python train.py --num_hidden_layers=8 --hidden_size=192 --n_experts=256 --experts_per_token=8 --d_expert=32 --d_shared_expert=64 --hidden_act="swiglu" --moe_layers=[2, 3, 4, 5, 6, 7] --router_score="sigmoid" --normalize_top_k=true --routed_scale=1.0 --balance_loss=0.000818 --balance_bias=true --shared_expert_gate=true --init_std_router=0.03 --lr_router=0.000366 --vocab_size=24972 --norm="rmsnorm" --norm_eps=1e-05 --tie_word_embeddings=false --optimizer="soap_variant" --learning_rate=0.00477 --beta1=0.95 --beta2=0.99 --max_grad_norm=2.0 --batch_tokens=[131072, 262144, 393216] --max_seq_len=512 --train_tokens=724100000 --max_steps=2925 --dataset="wikipedia_en"
Below are experts of layer 2 (counted from 0) of a mixture-of-experts language model. Rows are named router (the router's row for the expert), down (a neuron's output weights, with its number) and show model dimensions 0-191. Each number is 128 + 32 x the weight over its row's rms, rounded and kept within 0 to 255. Numbers have three digits each.
Before each expert's rows: "raises" lists some tokens whose logits its average output raises strongly, later layers aside. This comes from a sample of Wikipedia text that the model never trained on.

# expert 26
raises: ",", " and", " "
router:109102121086086191090095091144083106131075108147112124147125186115055163137120106115130123119086157106135097145114115062084150137149087135139102120184126114093156154103151077096133159097165113126131161155150130101118119159080100105096115064132106152117124078150141093159115145137171146134161114092159155082126160194089109175165196157240132117138110160176150127143183120109117043173133133157182124158096172117157205101108193116135160144057153094148077104140121144064148133109100150129123145153093122147116064121105138121129160123100148164147079096135140120091095092127138092069
down0:172085104168134095105132186067131116082108171126150122136126154161130175139131164122078133122148129131110122171101165109133103134161091125171121159140188145189114107137150168123150124135162142089160104111188147155110131140149143141099108167183132174142128118139136104140141074147094174114091133152101215132105115134077133051166130102104113168177096089134138165102087184175154204122161102169106162140157128157079117130049043067139120134169148148067097130097109146149069099087138138071125141144161110144094130140097114153129143156113116147077152109176131190202184183102144122133
down1:091124140074164208129095108120104175119098091163139150170177074093180119095125184126137142088131150147198108104124126153095129135135172119057105152145105129165135107135164109134124155135114155103085148097129113102137161095120158102155105081136147110110108184121141103109122165151131089118129089118086112101089146142128112174152166132082159020096144140173045108120128134134148122123133102172168135149085177123141054131130194150081156091115124071153095118170065147125108111047080118166125120121039063138146104120128126094196110083140143117117114102086098080175091132124130139134
down2:119162093117101130147155123132164111104144104126119123119161173109127101176129118140129080090166088148106188085083122155082124115106218162093193091112135061115189115180113159162104067144116178149165068132132096112128119142159117034084075187139195126142153140122194101135139123131138151048078135175133126112156129146137150137115062051105068145113143077142125148136135170160084146131077094094133178116113141118132080139148136103113129171115082137165142143103133114159096171082151198114138155159095154131119097128142135171123093115114126168170101084083135143107147105100121185102
down3:173064124161120076121167118154112134121147131099074117121159114094137101145075117132166151131093122084109068119174113111182067141128116145073147127102119113116115114147120117120103096125150085097111114105120077105101163159149134147177113117108103109085086107082125102111044159156155132150174169127097155092014055096106176143149085112178125172177110114129122122143090126124048097138077092127134101125143137136147064105084124126138157072143122129129106151173090198080068189185145137080130142140134084133082138075134183102133124099113103172128113139167171162103115185142122131104
down4:113103151121160116079113133150104185142136150158095129148163127142154096131096085111093164156070147194103061147118088172115142155186084093116134150092100071182156146109151143129191104114076141137103051110109122121167107167155113196112122078135130102075112115150148126159101121140103104123046155108167177091142157122144148160174200131171163094120135128139099120152135104127132106096119103175103154139049065087113138137110101133164184070064154083096058104096187178148185123096091113115125094132111144172119138119123115142112149089115124139135164062093150124157117104146134086085
down5:128177074179125166110160158108101157165102159182131160151179142119114130107156054119095104112126123106123127141182200188115157138106162131081093151188117072175150125100149107113116073120139165089133127105175129104097116116168136099184162147103160118135091112079122120088170167120131117143103096116124124132057115087113131152140098105153106198190146117131179147193076154119105146151163108192162165159105073115146155155162183107131112148179079125140177175146132078160073157158177091147211093137109147071130148073152113114118105129135160154141118159162128164098132133190148121112
down6:186180226152160152126118116104139169122102135115116119122136185145173160096198113128125203163143089161113148098091135132140142098093082165060144173142139093145178124116078101147146129110168201147186087127177137149113123153140158111143137164114092139138069147114153144087145145138133148056162109091082087151151143125150174189106047133156103112122120096090117091114154080139130157111117108126162125149089138126127168103100149112133052116126132160140091109202107153114122155091072070091145151090171105127158090116142180172151173168131158098175115104121112082118089121173081112140
down7:123123124138179118112127067155152140110083171122114081103104093178113056132162153162126172145155180090100129075125151123087103092096124079154112077161066156093140134130145148143121122128169103138069184080132106137058107131181175140165130102119133145166130157141098110146194092157121153096120140078121063145143106119127087090169167145146162053131123119145054089061114110045152130152142139143121135114080123149070113119162141158069135089174168105127114121152158124074122139133128125097159160062182096101149117155098102198072104124102134142101109113177085122188137132142113131093
down8:111130121167108124099163126126133127106196106094135194097135107159134089092134125135124125125112137086149196100113102151153147136091113176149153126107151145162125176142138140111105157151071109129099154152195182122121150138094139128124079092121115129107180114140103125137056158108091158132094134084074110146079066139205136173151143172107136109083126169145105095165199131150121129102108071115131166093151131093056110096151132141111169117107157121083126136137201106072151162093196125137143185122106119123140097169202123178069103168132158154155103148065210128145187135072173147165
down9:108081117169161136162135159058140133168131106155156105157082079122138139176142116157158133149116132125121109119116101103111119124069137185164044128158185119161074123165141108184132144159131115182136093124147099067163154100118155146157134106072126142122048065121113113079071164084117133192132108104149112076156097137087104109117111060110148124086052140126126113044123123131092086166135107113172083100106137193165162111160129174153104125122187086095131088147142150104153136112110158153108154106146129084109150168187185119129138119050148135175092117132133099108075144145088093120

# expert 37
raises: "ence", ",", "ial"
router:057141159139149152139164122099086127125077150108101107171157114137186141164130069132118127153095103103117066113147093141097170109141138122118158114129171132097146111148156132086159108088149123192138133153101149121142149164156174131089129130072170200131128095137160096141161117075129160096160079124189155080138151162150095124148171131195122107108106101144140146144110103162145033136124134091171069196158138143151133096097141108162097095126145182117117080204162102120077137086131129104192113137161189126110141081186088110181050144100058142111128058102117137111125130136093158099
down0:177150144069091126205104144146168172132171160070113075106081138174187098094134074070122101134117163116159095110122154083146102098119104109149167110128137144135128160146166117136129095197195121138097150123122120126156131119149128103149148157148118139158119108123095077098132145164151090110131081124101152143127136101134197095144170151134129154143087114137131051125090109126120085144158052134140106145052134241210100119141090102155177124134111167156104152145140084124167121146090110102072139103123120094163032116151103105133130106078112178083112150131118097148160149076149118175
down1:217118124143166074129080156095096104083123190173145175160122154131117144175116106104111133129099147104129176120172104090125095152104085095165143131071193162136158103154170105121107085162148145082134133119205182139104121148104095101104115143183152107173147141113109126170043095116163132121099121149113100135138116076082118066149126160194181114053106097120128077150117191150146144079187176130112127109166109152084163107153108134147102153140091152145153138103133156077126098134188084096116177137199164157114149092118124135110169143110158147083170104128181099103124134156171114108
down2:142082089093096128138115122103101178122148178125128139128141086123084081144100102138157182109113112148067116177092156119138122055129086103177112147107077090118146210096136214074087153153101089125112180126059113090180107132148154085072107148105118133119154148076127130126157066141134104123171074120124145083106120115148085053121145136125162189122112096171111123166201084099110148127140123126121091156175097093162152139114119155085130122104136182121178135105083127135184161120137116174139125125140147150161110097103056148147148144109122144084174172148092174161141172089189109092
down3:160173100140112114105204161144155068084096064133213159175086122089151115150154139128073101114168087131146127097194168100164074172181144101092144116134121124124129073185124161091110081135151100098119165144136168123119105089166125137107136169114161134148172077109144167102145109094169170108082128112115138153137190119133153098132112119167117171172143135127177143145143101133108128164105106153041149096113030115084105164112118138180113140177095153133136153092181184136141141162134097102183167071106112161113099199094112115098137116104136135085132130100096139186126132134080135118
down4:152147146133121173094074163130167105094113210139102160115069105164085111149117126090082099150104108151079162129125133112148103119094161175100184136128129119105089107108118142168120133121165165087123111166154127144105083134123110089111113177062165084158115092133165125096097151116194055214134178117174144150122116145158099193170105108094198136120146114133148110144132130121091158169082152189129134197193098185094166079123198125180121133124105150072135178106137152130149163182153110131162132209100119120113133107156101161137146155087146100090099150162151155115109119122117184151
down5:147130147141113152109109139169178120149136152160125071115152192146154144101106127111168171155161067087109159100065079143136084063114101094076144070140106126059164050120145113133125109107106122110064192110131109146132140074117104101189178137163163079103140087149110081108090130128178143100153088102102082173188171082111136135133153173067143122110155073133097126075135129039103165117122093141149160103127157071125124165127157115117142121130111097111104111106115100061123092170078076142086121119115075135206105112109131130087102157112122114101140147173120162130100114122174104104
down6:203078165179109142088101101125175137152174154128097164125123152199172164170193133148150179108112163125172138120116120158107141124134116138128127128116112105054116108095109113117115152133151134117146138155172101045126124148166197118082128169130110124146147195154130146149155119109157122201114163175121153144139132165124139140125093150182121133133181151123133095173181139134101127199075045108078115124175100124083080141155104088157107077125063122133106144131132141079106114166137155132169117078115099114092109075133109100185090089221129147146084150074144131116068111120091148157
down7:100152129116120125101091097095088119132075107131118134091189152151159084185084153183118158132137142109045124117098160117095110162105142141075144159161140081173122086132079192163137140101141144134146111074117082125182100119133087094072128153126123128110103120086168140115107184118105138173126135115156047075182081098116107150185123206128054101177151122098112130172131118126093129191093104104126122088184137177077126138184122142127155190146133161159158098115090111185128144081128171114116167100119176134137093105166139087171131135073131087138147105072068126104099142099120151120
down8:083149127077123120102175139072119056189077122126125131137140137157138143106136128106102118095137141150166146108107134158133128084163091079099171080134089168153173137149134145099089101094127150165083099075113184140155118060092127092153126110101148090095123053134130078145102113099104155113125171038184127072139181096147121162143119169107140126145219161226113087119157168138144148134087165129134118167098114110112148122147113114107148136150143092090099162113128198095119110119147183153136089098191079163082111123090154114156136112132113155080100101058186129135152173102110148135
down9:141123148114109176078118148142162129106158129098152118158114105087087083123163146140189166107175130179156170157149137128150182082126110111162129136122051119182121139072105117088132112084096148117092145079073115120101163101139076170091102161139153063136157109145175072086113124119147110114170108164149109099173138139136146079164035134140119109188195073145142159113110189165194160120134153131092135080089122104138129140112116157133134071091136080173070153128108203097091105134098160100094100087215115116128119143096136115137145141126159086170103169148160090121186131157108124115

# expert 122
raises: "isc", "ales", "umb", "ett", "ilt", "res"
router:085161186144143171177034182109163140121154099118109109168109159163110101158121091112126180082115117134089153138112188159122142145086110150115111148175155094137124155113117132058125111160151155145175109092199151091130118182091099099071132126100162122170177178185144105134073136102112100145134137117201115117087133148093171144109108095108162148084161096115150178107168100106090117126105079190094126177152183092114134125134116164198151128140122126136125092190148101174071135093110183119115113151123138076102135094136128076171118100108105184087084146078135091098081121120152160101
down0:166126179129166098139141132166148088157145114118159132125142113115118149123168186132143127117080059129153144117139124093162181124159150110101183069176138124100126091073124088128120142141140068139125113170095112055129127180142152162121126098143117153129120113159146148094143119169140183099089159097126137101089105100118103103155174087185072177135140104063082170153175099186181096177158195109117123127072137153131102145148189143058143139136082113120185131075155160085099156182128132114126143137096142140076138127199130076162152071190066127108149151145080179173163123130121099142
down1:125110095101111072098085095156178154117113175095113144113101135102112076144123132168124094173091095140146076123149118073084125137149176041186151124128130102130146118107187068125125156098127194157103154175165113146106163188106146195121103115121143178133154126101103080059148139054103056065165155121086152146105154155115136134094088117137160114151181120132112136077101130137089126137137065125129104100128112119124119101131095084151032203143117163159151104100116109149138060128118126124125100171173103108107116107126116116144126148109119053129121116099107143151153133100071037131
down2:127167101115150148099127129123103101108126099136108118132091108176099148184105163123127082159103101142075126170089147058168141164148187071155084127130141208144165078125139124183152123155156108144196160135182109090142100095148156161170107103200163148130099117114128085136152100149151166169171124122115088120133108189064094120157109147127140152089091151124150188063140078076128088139131147113138148086160072192127178161097109130133167111146141145112143108150117148161107130104142128117081134049123114094135130100148124058143124138147122070064104098169170123159167152188197075140
down3:183130120173110115127063062138114107124127083108129112156117152130124174154121088117122105105100142111072146118121084168136153212103130148105090154141156112100116090116144089177080121164168098152125086129125145122118189125109090185161072148109130075167130158109154140206126169171110165132113122178162147101121092118177125127152134099131113159173106153120100183164174126129129203092137099164078128111135138120119168160152076058137179180143075177116116107118117054084149106148162233091142112078161166145094127144142101104144090147177132175106130147174141157164129086152138132166
down4:172128116132155120174071109132133146177146132136183152119196138066088114183122060056118089194113117124179193129152144147024130141134124142128118175035123147134150136093130146114146119110160119132105135109178154137109177161137120107139076109138048184067108098107145164124155108102113143131073167124129116128133090039138155111181120100151112149149117095177081112129157138121122068122109103117124147120114120107135099087130144150119138170127140156121185057112148080114117179145164120119169109135130135113129124156169104181156054113135172188156096138071141107113100155094112126095
down5:163139114095130110154161176154133127152175145137161115101130094083156161129198115146110111124120110145118075139165065175106126118123121108139134167130091132156124108108125147149149156139124129173148134163123112121150130223125116139141133127119194144080171124105105067148094118132095141154113113097101091150148103065094133155163095165085092145181140142104134173152167124133170095099050106123094131153149102095173116095172101164098121182170148137158184147094098170135112132143077074092113147059071142152069220115110129206084134048158106166114084169098147160106205097121137102151
down6:130159167156143130118156122092177172172160124178098094094092148078189183107125116171147119064121156142146200098094116152036126144142119209147061149135074109098134078099157085129160163144163109126122096138128132194107131122070140124170156074088086125142096198079123164151095131134093151142129143104096108151137174078145150127135112199162143149080164154141132102151115147110118099105053164136157124094124106119161115105117093113113109149136123144100076126135152087128189116165138141195081137146099153082175150118127158158166129125158107190110189110138142115136077134081177124134
down7:060084088124194099206133083143146183101089122143125071119152110153144095139168138103131144111113111133144123102057092093100115140128059095141135106155147101153171136165179099123168154144145138114131081091136132129146165121147142188080163134117081136118137143135170168160135101139123108173079120117114088098124166110174141133205148157120155093126150104140167142172102141148136059113095133206138181201120182179096073173123123155156092137120185093141105139173097147156168087146099112157114079116115172166153150136190179120139144068140111207136135104117104176109120076112151123136
down8:096128149137145082152147148118100146135173134117189122104078172111114128180145133130119201136094168099075112093101169177161117089110145146093169158134135103164080132133116165152122068172074211090128038115112073126100101162112104074123089172106182139084102140086128189070101133118125127136126119176142136078074143111129147157133115096101125115172219126123118137043155108061134191141136116087092064158167100129126098155146124121119167155115127086124132139115129115172142145063106143104108186149115150128110143072145155130124088138186088175109139111119148141144116112114124188143
down9:142160122110136141190101188083138118128111093170159102149104163115120125126049142172129080070140189163168169093131065178106109094117152159111143179122130088146154100122118182132019154152082107175116102045146204133078125076139056068133102133113128177123117108066138070157114174204091168094082153126123123154129150072138088099086126157114153153174137122149145146148132083160159180201100113141125122119117134120140109147152137111124085120151127145113132146178121111150153125114134091169134115132186168173172161096147104156112144121125124105108105148114142131078095111117147142130